python train.py --activation="cubed_relu" --routed_scale=1.5 --n_groups=4 --lr_router=0.000352 --norm_eps=1e-06 --train_tokens=298600000 --steps=6598 --dataset="wikipedia_en"
Below are experts of layer 6 (counted from 0) of a mixture-of-experts language model. Rows are named router (the router's row for the expert) and show model dimensions 192-255. Each number is 128 + 32 x the weight over its row's rms, rounded and kept within 0 to 255. Numbers have three digits each.
After each expert's rows: "comes before" lists some tokens at least twice as common just after its tokens as in all text; "comes after" lists some tokens at least twice as common just before its tokens as in all text. This comes from a sample of Wikipedia text that the model never trained on. Tokens count by the router's weight.

# expert 9
router:151075123062146209123159133100058083102109143108140161141157167137117130130074169170065131142078134120138129108152144121134143160133140143111104150086117104193119114138103116077082172170190115
comes before: "0", "9", "2", "8", "1", "5"
comes after: " ", "2", " (", " a", "|", " \""

# expert 8
router:103190144166103114121175092136158152151127097105142139148175136080081098135151113168068108136110136121059184126146065131120139100129144117099134135113151171092113129103212116189174048109096150
comes before: "\n", " ", "0", "s", "4", " /"
comes after: "0", "2", "5", "3", "4", "6"

# expert 20
router:099119093174133128149147147080149078122100164141109097111083135197117165081092185145159050105122174153181122112215183148108142114137124125166149171139151180118158127131180140139152096181089119
comes before: "1", "2", "3", "4", "0", "5"
comes after: " |", ":", "|", ";", " March", " was"

# expert 27
router:166096105083139115111116186146115125110169157108171162066134129139069115139110109153082180190081162084172084153139165079145138134087139201131144106148110159115090114096106125136104108158134133
comes before: "|", "-", "\n", "==", "===", ":"
comes after: "\n", ")", "==", " was", "===", " =="

# expert 30
router:132150130139100105142156181120103157121137169098155096078113110192144129077124138152089155086109158108104161141155152111184196093128204105099166141117148109116180151116117062066082167102130128
comes before: "9", "4", "8", "6", "5", "2"
comes after: "2", "0", "1", "9", " the", "–"

# expert 2
router:109167176174113125114137104144127176173105091072101156184123099127100107159186141072154148137147089091124170147161073179086096100139107102121086119151186077100095109111195149114169099109098092
comes before: " generations", " adults", " brother", " songs", " players", " version"
comes after: " the", "ect", " much", " her", " his", " of"

# expert 11
router:075158108104067158077068075062089127149079108145170089113169148174099093115178096113203180125174073046120194127131089117114134103116152120135152119165147116119129160093123157183147170105170049
comes before: "-", "s", "6", "5", " Born", " was"
comes after: "\n", " |", "|", "'", " of", ")"

# expert 21
router:109156158147102105115138119129090115106164114051129199115088145121123120167161118103176101103095105077102164137082144138089075129072145163095075095135171097155078126123085130115109098120111111
comes before: "0", "9", ":", "–", "7", " List"
comes after: " ", "-", "–", " a", "W", " M"